Experts of a small language model: 64 SwiGLU neurons an expert, a shared expert of 64 neurons.
Below are experts of layer 3 (counted from 0) of a mixture-of-experts language model. Rows are named router (the router's row for the expert), down (a neuron's output weights, with its number) and show model dimensions 0-191. Each number is 128 + 24 x the weight over its row's rms, rounded and kept within 0 to 255. Numbers have three digits each.
After each expert's rows: "comes before" lists some tokens at least twice as common just after its tokens as in all text. This comes from a sample of Wikipedia text that the model never trained on. Tokens count by the router's weight.

# expert 52
router:162140094135155121139129122123142145108109094109127133128154145156122081146138131152166092137106132126152157135155117130087140141136142114094201122156118116129145104158131154122121116114102157098122175067120096109127113118122124132141124140165127136133117141135113107176152134129081115116110141116055153103128132108168130059105153192158148139127134127141081142104114176125108118142173159114121174077143132147072098124113124126112140087125104122149031144143128146140156121118113155135145141113146134143101135101124112124104143137142115146112144154121145104137126122130149138121
down0:099103103119143136125167116086135146108151158146088148077082154129124093142150163114139165162121136125107116066141123124127073127150111127120130126108087108112132089107160091126115132142135128133079153140132118150116163079130162102090130121119111182117138168114145127116111140141131109101126134129140132117096112180109146134126102142162132107168157135131125153131080141160069194100141137125128120180099150091109134125142175175142108142128104159130125090121130152119145150159118150159145151125094128109126137123152125103113129096118111090131139180111172122145107139143127138110
comes before: " |", ")", " (", ";", ")\n", "–"

# expert 26
router:177147104136153117144135119119145143109092099111115141131151135152124089149126125141159096141139109121144161128141121140083151149123149114147195127154126105142135103150134141114127109116189149094125168086124094123125099125117130128133112136165127139129113140134101092180148131132070089118123142116095161109174137121182086073114152193131139128144140134136093116133115111126114120138167154123126173076150128150206101123113122118121095107115113108089111154157116135158149117115115154126142136134144120155096139102132106128097109131156108142130096143162133056138122127117154134117
down0:137125147160135102115124103126141110121123150174110151130129152178102116126124122147150114126096111158124113155123078155080112181125142108156126112140132108123107123100147087154078119143117125122139089116135113110130122184136121159127133162111131130119108091110131128159170123153107121170156080135137169165109140193165126143140176133152099118191130143099124146079117095136122137136137112091185114125054120156153127177098125112165115112099122133096149135153086131140129082126140095144129151113123149120130154105135147153101129115121118123088105117119120117160156141132138129146
comes before: " ", " a", " well", " an", "\"", " —"

# expert 2
router:082117093096129077089128097136129069137111130089089106150084148152138126143110116121136075142118165160114113110145141162104136101129144156136130102125119101149125155136153112123144104138128092143225109111146099134135119140104120125157133123112091155116115118118161156136177119124117157121128143120129154155133131103152108108074159129129149110109157108128127157129107134112098117154125127093102135145126128156139142131139114105097221142146170133171138150113110080135136130122141145106146163113172128116110123131104116099129095142129096097084147128155107140144109116159137149098
down0:118152157140157086144153139130117063120139126117111102103090125091161134094112113136122067118099151108104114138116081109130156117086113107128135109151129123155126113139138122156098151107141093121150080116161126147090146138112155123119153088144172148091121148096148093127129109127162111136145118140133154105082199126136157110104143140124131115129141137108125125117133107126081094126138109144131103135104103133123109171192144138130127153145138124163132147091124169135168103149084082092109148129148155106142127127143177125109123147187112163155118102145135134181135114111112145117
comes before: " ", "|", "%", " were", " −", "0"

# expert 56
router:027130142105092148140115140141102097137118178151147108136111115125120157117122114131117170115108132130103099152154096087158120113108127145128135115134125130133151169115126128101140111146126102164119116124129207128109131113113134139136150131067174109123143123106148140097080138160154154115135120102119118163122112177102101123140090093118109125123143138122121136137099132145147149124062053125135117150109125144126166132172121145165130128139141100141109121140124140126103144153119132090143113124132149109142103144128155146141130085136159127126115029120128120151128141122128105165
down0:112164127174119168140102115118130123074123137094145135144155119108145107139121133117128153056118088149159136087140111119103136116132166109113102098123129092187124135145159178132144113131162125150167190129115089137145128135083074123090122140126156145098150149105095131129083134142118108126178196114123127134121089112108115145083110154121111122136113140127131119109119124108115073131118147175126109112148131138127092142117135109144165086121152167160110090113117134112136133143107111125134114114104187147128105121157152112116143137123150108104127122120151126195127151116132128110
comes before: ":", "\n", " by", "=", " name", " career"

# expert 5
router:159135108119141123150135134120144136094080113121124133138154124138118108132117117150150108135111132109148193137155113139077139143116132129140041137158110106138142108135127147112131101117206136107126179055128114141131117117111117118131127181177125126142124127133107097182134152148068110124119137125157151122187145125195083084106134192137140130144147119143101117134096160148103139150154143120137170081150115140126106132113124133126084137130115109117104147151125149171150115117117170122134137140154128152094138122123131118117078122151114130124088152127136114139121135145145127128
down0:148088125137132129134120108128140124163122216063124100132094126127149160145125121075136105099123124161094153124132159153149114121124124117130113150126106120151082110140154114107096172132127199144116141132161136132145103121129108132140136153102139126077101142115125113120100137119146108075138145093120111176115158158109115120093136108142119097134065142149136114151079124092128130145093093142076096074117094159119152113122114165134123119112129123123137103092141161121099161121115151117143126148144131132093145176129159112168140114166106122130126123153143112109155129129131079125
comes before: " |", "1", "0", "2", " |\n", "|"

# expert 45
router:131123136114152122132124124123138120089131134131134108136134113119110136141116116154116113143123119161149179141154116130083125126114136143235091122114105112140144109134130149117150076124171128112125152103121147156121132109111129109128136121158133123141140119147139097148122154159088147124124139116065154156160127140169153089108120168135141131140155111161132066079096141179113142166149141116147176088141117140157131142113121131134080051131119089032111151167113158169132108117114172124133119145154125142123130127121143125122121107146120119125145138129136111152116149120152113130
down0:106132131129118119138110106123158148116105151197102109160108148162120118082128133124128138112139097147088106094127119118123095155115138123120143116158164170114091096078100141148160146136129120119166135097101120132134145108111134125141188156157105091145160139132105122123061131121130153072132093149116119140117123140134171119054101105108103141140130128119128129139130148103109133147148117119177106130148158157163111089175126117087090130125157078138119121140116120124121108111133129132101117147149125130126126116117145100119149106172067130080137181164154099122144101146144137162
comes before: " ", " —", "born", " \"", " +", " -"

# expert 24
router:170210106131137081113150103147162173137138100110121148146104134114143139092136142115135095133157137152127129164136129128086121144140152059118112128151100158140111130128109150102132149119116152147163142130163102115114144160144151098090121138105110126092116145140083147143129121102124148131118137138112083091123111140185124144105174149106137140180118122123108141108143158090097079150134180153119169088162117128143103156144129096093099138106172162086143116125156129132082129134151124135078130125099160119124124111148106107101104137121125113106145161108136137124158150111133097123
down0:138119077123153171113137105111131126137139116122107119077163112179147136118108132152100165078142128155145106150111138114095122114167124155119156116153145125164112106135111116106130149118129135089116120122121113129158122135128151117119115130127121120138159093102131126127129058145119146125086098135106130111167146093174105130106134153175117076162105137156129137143186119179113130155078152089104138136096191128130139072169201138113106126087100129127146108117080149151149111115124115115161113123108123176142128093138154147124139147171137106127131144133131117120119114110149108129
comes before: " of", ".", " was", ".\n\n", "'s", " is"

# expert 40
router:103093130102165133136135136133153155088141119173186103140120130081094150086095145111107133168136178165140138128122110091159121144093126165144152142120113160105130149140096158140146111156142111103142105105124167127172124108134116146122153123126099133139113129185157162063118169093114077134121115158118125137116144169126144139156091089138168114102091100132097126107155127135125137108096111122129100106132169112108145108150174163118153134157119089119115151176066126161152099122100138095105137123129105140170102151118125133140149128120157125120120134118134108128103120142111147124
down0:133173136095143170172134116141111112084113084134087133123102109097092113117130166138133178164137112122092115165123143114107141147093105099127117152123112153131104147134138145138072144131126122134131111131216164107142140118142126128146138138128146140126088122165140167124128104104101159080139151101144144158136124114091125141090128166109147142164122134116128146150153144142123101096119150150148125129121124143122114111115130112093124060110112105106122164112170173159126139151125130136144149135131103127107172123078138123154138133111127103149117136142142141207095088122112186121
comes before: " ", "-", " (", "\n", ":", " •"

# expert 58
router:076109158114107132145126133123135096117126161167136065116098073113132130129130128116130184126095162092160155130110120144134084101120127171126123126101094136125136123121135121126149132104121101154100076139154167181132147111115138150099149106119161068139151139122142112094105146155141153163147144118113142143131126140094137124142076111122135108103158132103127134146138120161144180145102113095173125158138120103118121158116126141166164147137155134137147119157134159112099084130089093118130108143134098119134109161129186141164151085126139110137129110116144136121117177178081112111
down0:153158151118097118153123137093155140088143107074104135128081129125106161107146130138124144089116129126108125107114113114110103143112134111138110144126127089113129109131108151126124108168117128126098120131092132139156113141119097120172084112112148129167116095110125103121138066083151119120130109114089120137144122098154155113180113171188118082146113127089146096132145143134118093153151140079143163127139160167112158122088115121096079082112107180190148117102147144131099152156148102161161140154105107156122119119102084126117116118147139136120131109153130151115152140156160116100
comes before: ":", "\n", " name", "\n\n", " species", " be"

# expert 16
router:109081176139122167124132097133160093118141151147156131120110121081125083084111110172145119150119106125156139154112133133124097116090061140101129142100141111106117147093124137151140099127123134157110078148153179176130143110131097119116138102166156150137149130129166106122169153160146155143128103135117111143145124140075159143126118095127123128176130098130123132116107143178065136136154123118119146166111133082116140139150148129152166122132159085111106097149119125138114100134137154096110122158139131127182121133107130094135139136154173110131165132086103134157153160126141091132
down0:104129148099140153112098191117126159128067127138147122130105157148118112122130107109133129130119106142169125118137161148142120125079117117118130125162102112095116134113152179111071099115117133136150117120095111125144066171127117153130127119140101118155128129134163071128102176144133121145076086107141139101158096170129126131154126116094101178145120118046113110129118129102146113125105124130129109118147106153144158080113100081135134091093141087185132095128130150135107102129091134139130126159135146086116146142144160107141120149128106156111140163123093140147140133140152154123
comes before: " ", " the", " United", " ·", " which", " New"

# expert 57
router:110114116093170094091110129156102162142115112087108127105108153134106105130140170091141134137113104108141093124153157163124142124116126069139130099161144150097113096151147121115108154114135119099107137117096087081164131144129132091170152145141095159093116094120143107110145108082102112119142122151123136074137199145109159136121178136102133107112145124143123110137129133094077128102129158139106147081122124163149103091108103126152103139127121123149114134110123110125116145158160128157123117106150154146117092103158127099126110126090123168149106155098118133117156155197137126160
down0:095105146093109087136099101120156191166152118122163120144103131096135106155109140105136122114120132105143161104147101127104108106152128134135141135173132140126159109144123131084134135125127139127081145141173176151107131136086139133075147169131139158159126099134145117109122109133143141151154127144126125133151130100148124122146195160121118149105126135160140139107082150125139091078066079126123146124131102127157111103113115135108118111091104099100143083184090087155113178128154142159140133145131143100143111129143143096115132185147141117145110161119123136148124135127182155142
comes before: " to", " by", " in", " as", "|", " a"

# expert 8
router:178151088136143108132141123132150159123105073105110163121149137168121091161140135140129088127124134143151162120137133156093140140144138103136135131160118097125125101162120146128130130124123165089138194116120061091113106123129125113129118163162106149116104129128094113177175118102076117108110143136099138082113138108167124112118171202158125136116122136134077151112126107080116104125172145134111165083139135144106088110118126114107079073125104137111125143131134125131157134128129138144146143104131140156093144086128091116092131153137107162112130153144144113130121107130141157111
down0:121129140153119122154142139057074106107125138101103168106108134149186106104124108109129108176129127117073139128113076094124155181079124162123147139105153171155153127105158087101128115178137114123110124118139153105142108142173174120113143112129161119117103115113097070108074155127084135151119116125126156143123113168103085155105148156117122145159118128132151133116137126148129165137137113099097097125163128072128163133150110137140165131141135139128140116125143161147136156126140101140125120123117168081119133115127174145133144101142140104157137143132125131142092155153109123116
comes before: "0", "1", "2", "3", "4", "5"

# expert 23
router:185140089139142111133137116128150149132104080110117159127153143166119106163139133141156090130137134125148167129144124153086150137130149100150168126176120097130125099154120157123129126123106165086128186119115071097116104121137118129129110138162107149116097135127084109196162126100079137114118143139088144086147133105165111109122161206172136129126126134130131149149122086085118098116173151126116162088146133147134092115113128115101085101127102137117125155136132133136158129122132146144151145106136138157090144094127095118097116147141099154115085141156147122126124110121146150107
down0:150133149101142091085165096126102128161120113128072125140118130134096130152092154097124156161122124110121153167111129105097131134139091131127136145141129113109130170136098141108190092099109137134137124124131124138089153175119124154127112115133102144140088108162177111138152129109138117068108102133148128162109129116115109138161141090139101121121164126091116111134131125097089140110125146099110118197104147091115099139132113153101111130175162148141114078140120169130125106081166139127113073135148110097109183121136120113136135172107149150152135110111101131106105096095154158136
comes before: "-", " ", "==", "===", "The", "In"

# expert 32
router:109213110122105094109131123141151130106134109100111114157062126134080142109120118097147113105129117111092124143119116049111127154146090130133133090103097157143166107110156124115182111159128097121133139109120131162185116136159080121138106157116119101120120082125168117107145132139127118137131138136118148111137133070146129132123137119088114109110108151122163121133081138136152126176150143100101101137125149171115109106127145104159094146135127125099112143129130169125133175137097094106167138132136165123105129162139140148116139116184141144079127105142119128106135126137161115097
down0:123085119151099110089140157109136082133143110112138095130111093101104138127134106117144161121110124102130123148138111162132191138155122119147118113129132109151186139130088107131134124130130119081118155129147107168092086108105111164116139151133131146137110153122153129119122129113085084144115113112117140089155125152140165125133072162121103123162086127140123132122112123132156169112130114119078105123099139118123145113082115110110138120169100073142142114121117160137123175096099165104144137100183146108161098144153131124142160111150156126129127095092090112099124086145124139050
comes before: " |", "|", " \"", "201", "200", "202"